config.toml
num_hidden_layers = 8
n_experts = 128
router_score = "sigmoid"
balance_bias = false
lr_router = 0.000686
norm = "layernorm"
norm_eps = 1e-05
tie_word_embeddings = "early"
Below are experts of layer 5 (counted from 0) of a mixture-of-experts language model. Rows are named router (the router's row for the expert), up (a neuron's input weights, with its number), down (a neuron's output weights, with its number) and show model dimensions 0-159. Each number is 500 + 50 x the weight over its row's rms, rounded and kept within 0 to 999. Numbers have three digits each.
Before each expert's rows: "gets" lists some tokens that make up at least twice as much of what it gets as of all text. This comes from a sample of Wikipedia text that the model never trained on. Tokens count by the router's weight.

# expert 59
gets: " to", " by", " of", " for", " from", " with"
router:484491417424443497450394617427552545565536488566557512539590500485509461477443530494462451491595534578566494570468510502471499420572457541538466500457538472474647484404504562459428589641601458491398512438478560546479560448465494521447529465453563470529577469429542468469610443564562518496493549522567468531548447568490516503471535472483501453538515438507507496500485483470398444568480444465526560495434582564476507477509391540486480473498479596487445565505498511566485588496505445
up1:470530432543584507519462458478442440460485528645493444497593432571594501499478541544563510488581524512485556563512446457380571495540413399448514593499550493427461486526491525541485509529537529600464539481570435503531511466464466504520503460447530518461602419491552489474507394476503462451545466387450485490420516521494397510489486575423388459488434611482475532469484450459460488484455505436468501458410472580523609501522564567462503541547515477497522591498453511535481534465477433
down1:431559463489561396485536497460467494603452569468576519497464487492579577421543433530504585503482494425556500557521541494602596486499409502549539483452519439535575582494498499483571474435543512467408476504488422538516584494519426555490514539520435490442544477497478531563561428568555490505431496516522436466480558530494399526494524396509481576558463513458465456498479541481384542504602463499453518471513508488437518469471392531440480518530367437434447480457558496437462475550521529

# expert 60
gets: " had", " has", " have", "ing", " with", " made"
router:437513552501555483469498539455430494505428463543491473575508465476559539559422424534545542474511512524497486460522508521639429623547498515511519452533456503523384466466455568501515477577561461417400557448510542534521579485470421569538521456499436409457509442459487525474536468596494539519416555494502430544449498529439575510483462473509486563489483519437516395446442459554474457479487562442448555512387550482476549472505476540497514484554517507459416523493413537563468567546449574
up1:467514511426560509438502531478545434415440471552445534527578521520534547486501498537512500489518391498576497439471489390473513524503531499561500442425416414487443556394472541428447466498473526474449542493546542494453417408554476475587652534509426530579445537488440457466449428518446429525449464471439505500441563516501536577496462497524478447509478518534496494494489410590479454540566564505456544461553444474425577438512454457428502467455533439562409495550540488528579476543441628
down1:476472434444456507532563531452399540499473421458494486555501364464587492480407476527498419545482582525492514475561554500447493522443453491455511446484464497463502531561534588476433542498383481478509600546588530502428472406557457535507522451453536451411456496477552504479470498391429544475493512652483519528484520513528577494481498520433524419512425531499544537338463488493470491596481510514519586549520508554512604464493499517566438488610487516467525516497498443569561505466481499

# expert 87
gets: "\n", "==", "===", " ==", " ===", " also"
router:444538607481586436485444483533475490494525520472592557479503509444471350512487470421453505579559515493475501497483520496453555571606496439543444513422527559345544456518506571367553519540479527483524553482436486630485455473504539537474443475449507479483469522482500478484474436493537468529427559526531536565555439530543405467448473513454583532466458492452467492494537438537522514589453543443424507457415539563450532476535452495517481385430430419518466561500452517538493491537527500
up0:541523481543469570513548540550517533507529628523520498554497464513471543513444436456453514434542518559459534430543398516539438588567588442484499531444485546545577462544469462435590446511548557474515530497491456442519548446528548500567474516501517516450467471505502528525496448561506466491516482537396534490379428458502427587469496414463508462481450418493566431548544409516644555518479548553496499487533601507535456492407532519528586479605570474442516547614505563491491543522573487
down0:522400549577542502437487469505507450539508602475507510534445502505414494400468448528452533572469455502485383461419483465505500445539462607571510492512509542484509551602458503524518516474620525447523486516464428497551511532497482534606582443536466411477496505490463514607476520537475474502523475488460457531547399471577504502509540479403523543510590423577495494467461486463515574520515480482444626524444478520468429480441499548515422509603522487428501530549504448458531470483491474

# expert 89
gets: " in", " of", "==", ":", " In", "In"
router:418530520529509447469423445478518504534548526509576516490498453475461505576542514415505412499571409550541554441476457511494501487632461450625496485473425508459533488482465531436594464595513514455436568450418602470447509463485516483483536515496559603556579439433456466445531461584513447530451493593586476614653466588473446469496502590437531538554560565481522429478502506402407462489501587410485543484458512556472472528481358496487582583521543452542475520589450467555438528525451521
up1:465524515531554512510469464571545541492478458520543426469568532617391405533465550426539448547505571462472551529486486506485476393533516527582492416486484389466546520434496541490515494527533494489485483590440444459389502507489465477426531533521503612435549524507423500497530511530544503428453451471498515538594527475488412517422585490504480405475499478510619480368523451434533550515535572440469578504409531499450566536446436396410550455485399579465553562497545550469584562534463448
down1:522487559470453491524435439486477574466436525553522509434471487484583474499511534555500463500445557482469472483482568522454580514439452501430439544502448521477493542589556457544497496316596549548446534523431403606509462503505539456486420480554513521572479472502475586592479577496502476473459548421511332528480542425560394504594460513430539469591448500446512422493457495529573487590430554544537494443515549471492481479405516531479548556571438554427516515508581473565436492543512461

# expert 98
gets: " 0", " 1", " 2", " 3", " ", " 4"
router:406634408381523517535485452479503522516492546567526461468540429535511465551363506487496425560557526488550458475450439537420515500586569512512426417518463550478410421424526547466533429631580502424328495426516429533461491482475498479487461477490492488522558518478572545483525508510525479489450615505513403594492435484446512514465450521398539499511493478452574492476545498583499459585424472448516577514508585537514533521579408485496581514444478495520456517462444593564494497484478434
up1:423526468437562504501452508474363456507492505550433473429536495509549531523472420561513447496513500454456557477544542496438584403430591480516458524475470488545559591452559449511519498508482507610481504505467487505501408518475538539470531522503534523482500585492600505553502464525582502486465500463519486576515529520602542477476444473539500546461365489450476592584575490488452579475477511532449482518507458519528649528595529461527564445489519516591514571569528505561452477411549545
down1:447398392553531583503516479498480413505466486454541530537489482491438571480480500500472537502553544562421536501521534582361541439462470500472503478464473451525457487560474461542457506494525428545419479538609571465477530490456590509480497481583542378488472441532557488492432539614549471477571522395575538522513518497434460453492513498486487451457462403486471491465464490529597518477502499415478463511604492483469489503537551463429504508415593523481556516510582521361588495415471556

# expert 53
gets: " 1", " 2", " 3", " 4", " 6", " 5"
router:478589546392520518568456501519516533504505558558523492574542541447519512512531532524532528516585446464492535444437474508410547551531549416528413514463467524460456341467497524484517516649551455498471527483465498504521511453384493418452521506497561495550424510502499548425529549589554474508513513560519517573499469449502498403513487555486521520547537508523571418469518445500523479466408533394493553481484552491502555508592492499483517476411505497494434529482468570507522505485498455
up0:447458450457387511407513523420536518520491540540631536597531488538493524509496530540460403502416444566445511453471528562449588511530475510533544420514479457551463516458416621472430472488484518453483535563472499521527524414478483504515474484436547474486503512421427618487471444464498516513482489405567448503501613450522477468494529498465561516510531431517483476376468393486537581563500465418507567443557488409450428476467380492458517526498568539510483462539458598463490505443588429
down0:525523473452433454534490421483513477559518539426454490459441588537440539469555491588531503426492537510427541531451500509528517547539535475491531465513474515565496410412496539468463398535599494533536534461412458408439527444455496510512458554513584525511505499586489431490521467554416605399540512554377492503569466460451438504507575452543513533503472546584538530544504437425532516493465563431483576466483399446499464428528495496524573550532451514491448458529480435552474418525437472

# expert 62
gets: " ", " 1", " 0", " 2", " 3", " 4"
router:478519587451466523581455459508561523558541512524463544513602503448497459561427540611490555653526486375497497473382463428447457613523461450523329479545534500457479431411464510388537478533503514466428506461479521512446464506514540606429504524580517557488477492457483479448575497582423457598512533583512446525539447455481463493483508501453512472466480462436446453411444489577470458455440590365453576549562522529526463467500503512466545493458455447490484507483544541547518516488570504
up0:497462554456585514469515545593549525482553539550455525544468542501553576434571520566438460495465501530471472458507439535527485447489484477475467468518444489452464490448464437559435601540601422616396527535486515445550503562418500470453537442501437578399348510502504527455454556530533510465527531489600534563451488442538542467462454517612623570456498483470493411485445512552534448515502604469461520503558492575446567508632548536552497543498480498489498480499473534528587555537449560
down0:520518471544568540481415568517538396441502472486559478637537480530534641452498505414538422477482445596424511397516494484478500392447478483517513489433515466479477466461469485520480494544491474463533514600587489469577473501479449546496506487510428415444489402525502487566486523473583460448548467461523529546495464516530477471584554480509556465407591582455453523499579532620429522566466549528552538461424466434542567527520469413551466521470558395439449490505512393517503480574481487

# expert 35
gets: "ing", " of", " with", " for", "ed", " played"
router:484581570518534484469479553432548528625579498530483465583523414480569546544494521582476552536546421581440489440432488405496427525547484505561483510459480484461517479503509538516449579635510510489435544468491490502493569440515462533564484461438435492499499446430521461453506499578518506545504547476553388647549483580427541556471542409427449576495447515475502472405499403498502415463480550433452525501445549507448518525562475531475527528476577461460421545460463511534496622501541506
up7:428507412475544422525528519411612529522561569379572505468443530532482468494578485537489472554479460497596531472442480522464477476536428563550486526536571472415467525572480482481481518511488403515484523453498455546540503532527539479409539503453485567525503523463434475498428545501518472447470443556536502432503445405404500538460510496508508405422524392448441534438508551401496500602528479508608494530514559578437505481454434477503560420507542404493482465562501500579484587525523561
down7:634398563538525472454554490477506503473469566504496447496455471480522588528496435457514471472448484612468500449486483518551446559478545560470401527537387476405521497515532504546495523519479491474541600538523564513501482511445436571523458510461493529464492603513465481425515495457463538538448441416479483556516439581496420536514487502410580403505435413492506533460543527451560490577490500544563475483460488470406512487463438430503525457467579500578492460500459495592509510523488505

# expert 30
gets: ",", " was", " is", " are", " were", " be"
router:455464462497531476572433628538477479597495470570476445543553485523510561553393483494548466522474490466494570433547472539547523455480466480538349493516489547531465440468565513532523493555508491479458512481441593594410577486486467565536523547445557460476490441452494493466486470531560495503452465558518502498525421561417453464503496468464455524483561491480476497409433466543429486574460549501548497477501460556595526553496466438595519581520561492556408530532393540506505542512502519
up0:491468466586381546558470492472461491533477515497468612508519568517516520562479516502470538470526478505496518456557367487499454532577470503524418531472437517529539445476512519581532532447462420549475522453581522605531403471514591481469500544583530451543488429484541516492485569538427503535493508435413434583551509487494582533535474485493498577412530511504514451448392484557488511458437548394494383550429507628484494443613590495549484539530496503594407482495527396533498496429509464
down0:525422443409578529507535483572540522423439493458566447549529535634479420481499420391509554575553580466472516482530472473449521597491473518579435566547568488489507579471433509538603491455463479544589512584384554535410525470458474419547585542511518489549535534473635507474452475407515445488453546459486556495596484475565572524511448585478601579526513516534541502581469532433493528508479566471501491564439556463550485501508512460521422534531466548469443515468454500487555485576527584

# expert 45
gets: " in", " to", " at", " the", " from", " In"
router:421546472521442380521401495565441555488497462579550528566539417396465492496446504484489455504580522497543554498445457562521529430583517510550494505486513472409597495413518449484488548574533481470477504426506617467402545413440525510467477516511552561460564437493463508445601459544472510573397489537565433641588381539516556512466490545477483465581579492540508462491528479521495483529423484380509513575455510534517553567564446588423477519490497543516465524554459409500457599524479498
up1:475486485485465493533512408453452507562521542579440472489580519501455396479459514555407526543472511442552553564441508500530548513536575475484596440483428560512556427550493545480561450555455536505533456490529505597451475454373544465473527549537489473474444556470461443507467527532515452447517473487513599514486496496517483567504415474489535537394434519562541600443439554415521539540430520475510617549489471505587555505437480483408539479530432463460496488477509461397520504535536479
down1:491508483430405482540454412547424535437535523441476419473537524432492453545502431485540516438472514537554554475554522513521547605423411433435556397557505541423505539577483464529493505573639499464515606453574516584596483560535486557546500542490480512462530440519521581493505516535635414421446418502489479593509432418569459490408503478456484486580452552496475490480491524451514516494448561565489487465469479391511480583493540561503539495434573592510478467471523491526478529409492481

# expert 14
gets: " was", " is", " were", " to", " are", " be"
router:478486502481544471542431579525491486517554453536504500496538445530472420560389499464577538461533381554499497518512531552518477422522493537580314504475493566528490485395550558478573501600584530507484514462458577496443571442482506528538478523481548491523487406453508467478405503557484514381440465480569398530525378564537518543455430523447540440507449472444534502451465435489412456548452634557474543434411465476496463461556471484597522535509465426513482576511529505554563531527549518
up1:495560501460562439530429546606433479473535515567512444546497423451455529528483522482460534559510479591482607478487569548467543404457509520470414430500534451509507478512517476459499459513436491564487494475448473513524448490585458564639518578414381461493523425467587431374516567532561511484487427495492461578471459499396471457422431453567502429671434512441488491531369477522595540511528589433476478387521491578496515456464551505441466454552515506518508513478487543518580429472586510
down1:486532479561418472481539544505499511407495553522415490351554502437475482440602426497482469597535554485435535524491485548427566510542511446502542541509448449520476475518473481482487461489380473609476470409508457446531539537488525438487472534447498542561475560527504459488476561522558523531505373494504463460365497409595525478551609483479598551565498498493456578562496440562557542516520488483577475490475485443526503552501413473468497422437449536537505499520482560463530572451516482

# expert 123
gets: " was", " is", " be", " also", " are", "ly"
router:399496465477548527552459525519521477518566460499422434535625482482507454576456486459573465466493445460496474503453490472558501487488460478578308452495561536535498445420624532472538458467552478467516517461449594515392508495493470486526499621502531482443509463486492431463532459528582516435454475591540481463573419502537535577481336472482478446549503492458459569573502464549510429478487525545496513490424466503577475538604474509530486556449548458520528605521519552551492625578545568
up0:454442481478468464565487521487550497427463417495421480449466531525402530519452406526567442484559493505506467572474492509408509426503547471494573474538580421455486498578381428480436415532419479488457504440459533551494528493640573529523572466512555488489481557550471592483467511549552547545511581455412539452513518429508550440554443445574459536500480492527534472418519537527510480595410545455525562451518540508497524526410560458529505413557490491584519504555503482485563539518478567
down0:556413516562463499530546484478420584506529498455444576503446418531533425550434489471530419536468527493460487511547424479522512508567614509475520529488468570506508439621479532559488451435608449523494549545501506466389435540432529517632533585506633383469514465533479536478438493552527508518507570473500574486460449571544481516479473487521479520511474543497479452439470598409489466509508454405508518548467538501510490475494581463626472535423489575430505470487525459571538497493564492

# expert 114
gets: " of", " for", ":", " by", " at", " with"
router:517489495521522422474455581531457542604512517568497535521526495459546523557556546425455484529547440572485543510490483489560529491591380494611547476519537559474549467538509523455513604582512496517416537428462526502488472515506500544481502436535538443521549440410491435466564488586458512515543595627574464557554424634416572451433495427516519571493483489478484495421518461515382457498531520536483474470474543614511458476584364538497534498478505455500447520528408544635486594461418598
up1:474543499517513496480489524466371509502525501496513514510509597440503494489522467447492498491471492442485447522548484531581562527533437488488509494636513588481546472446467574541506488404588479442445544511438535426499478402532577540473526360525436474459487513496507509456560445481458466509533555461514418587520521453627462484622451538518516571484456502449534490423587549517550441565584471504489494500430563494468503534520471521573496420479572574417573579467463418570526519396459507
down1:447557604438501456391496524502501522510532494491465474540546432472464560489475531457486436570469568518494436487495469424462527464528472505495610528506442486591463531444506532489530477611513406482628486444498435559476486547507411428622482384562457462424522550466519571448512527479522518490376477528424464505552531535373505521468566560513522490472476563523503464523508575487492426476487511454529417480511454560481494458531526474506543547455513480477592532417526475504488602541450488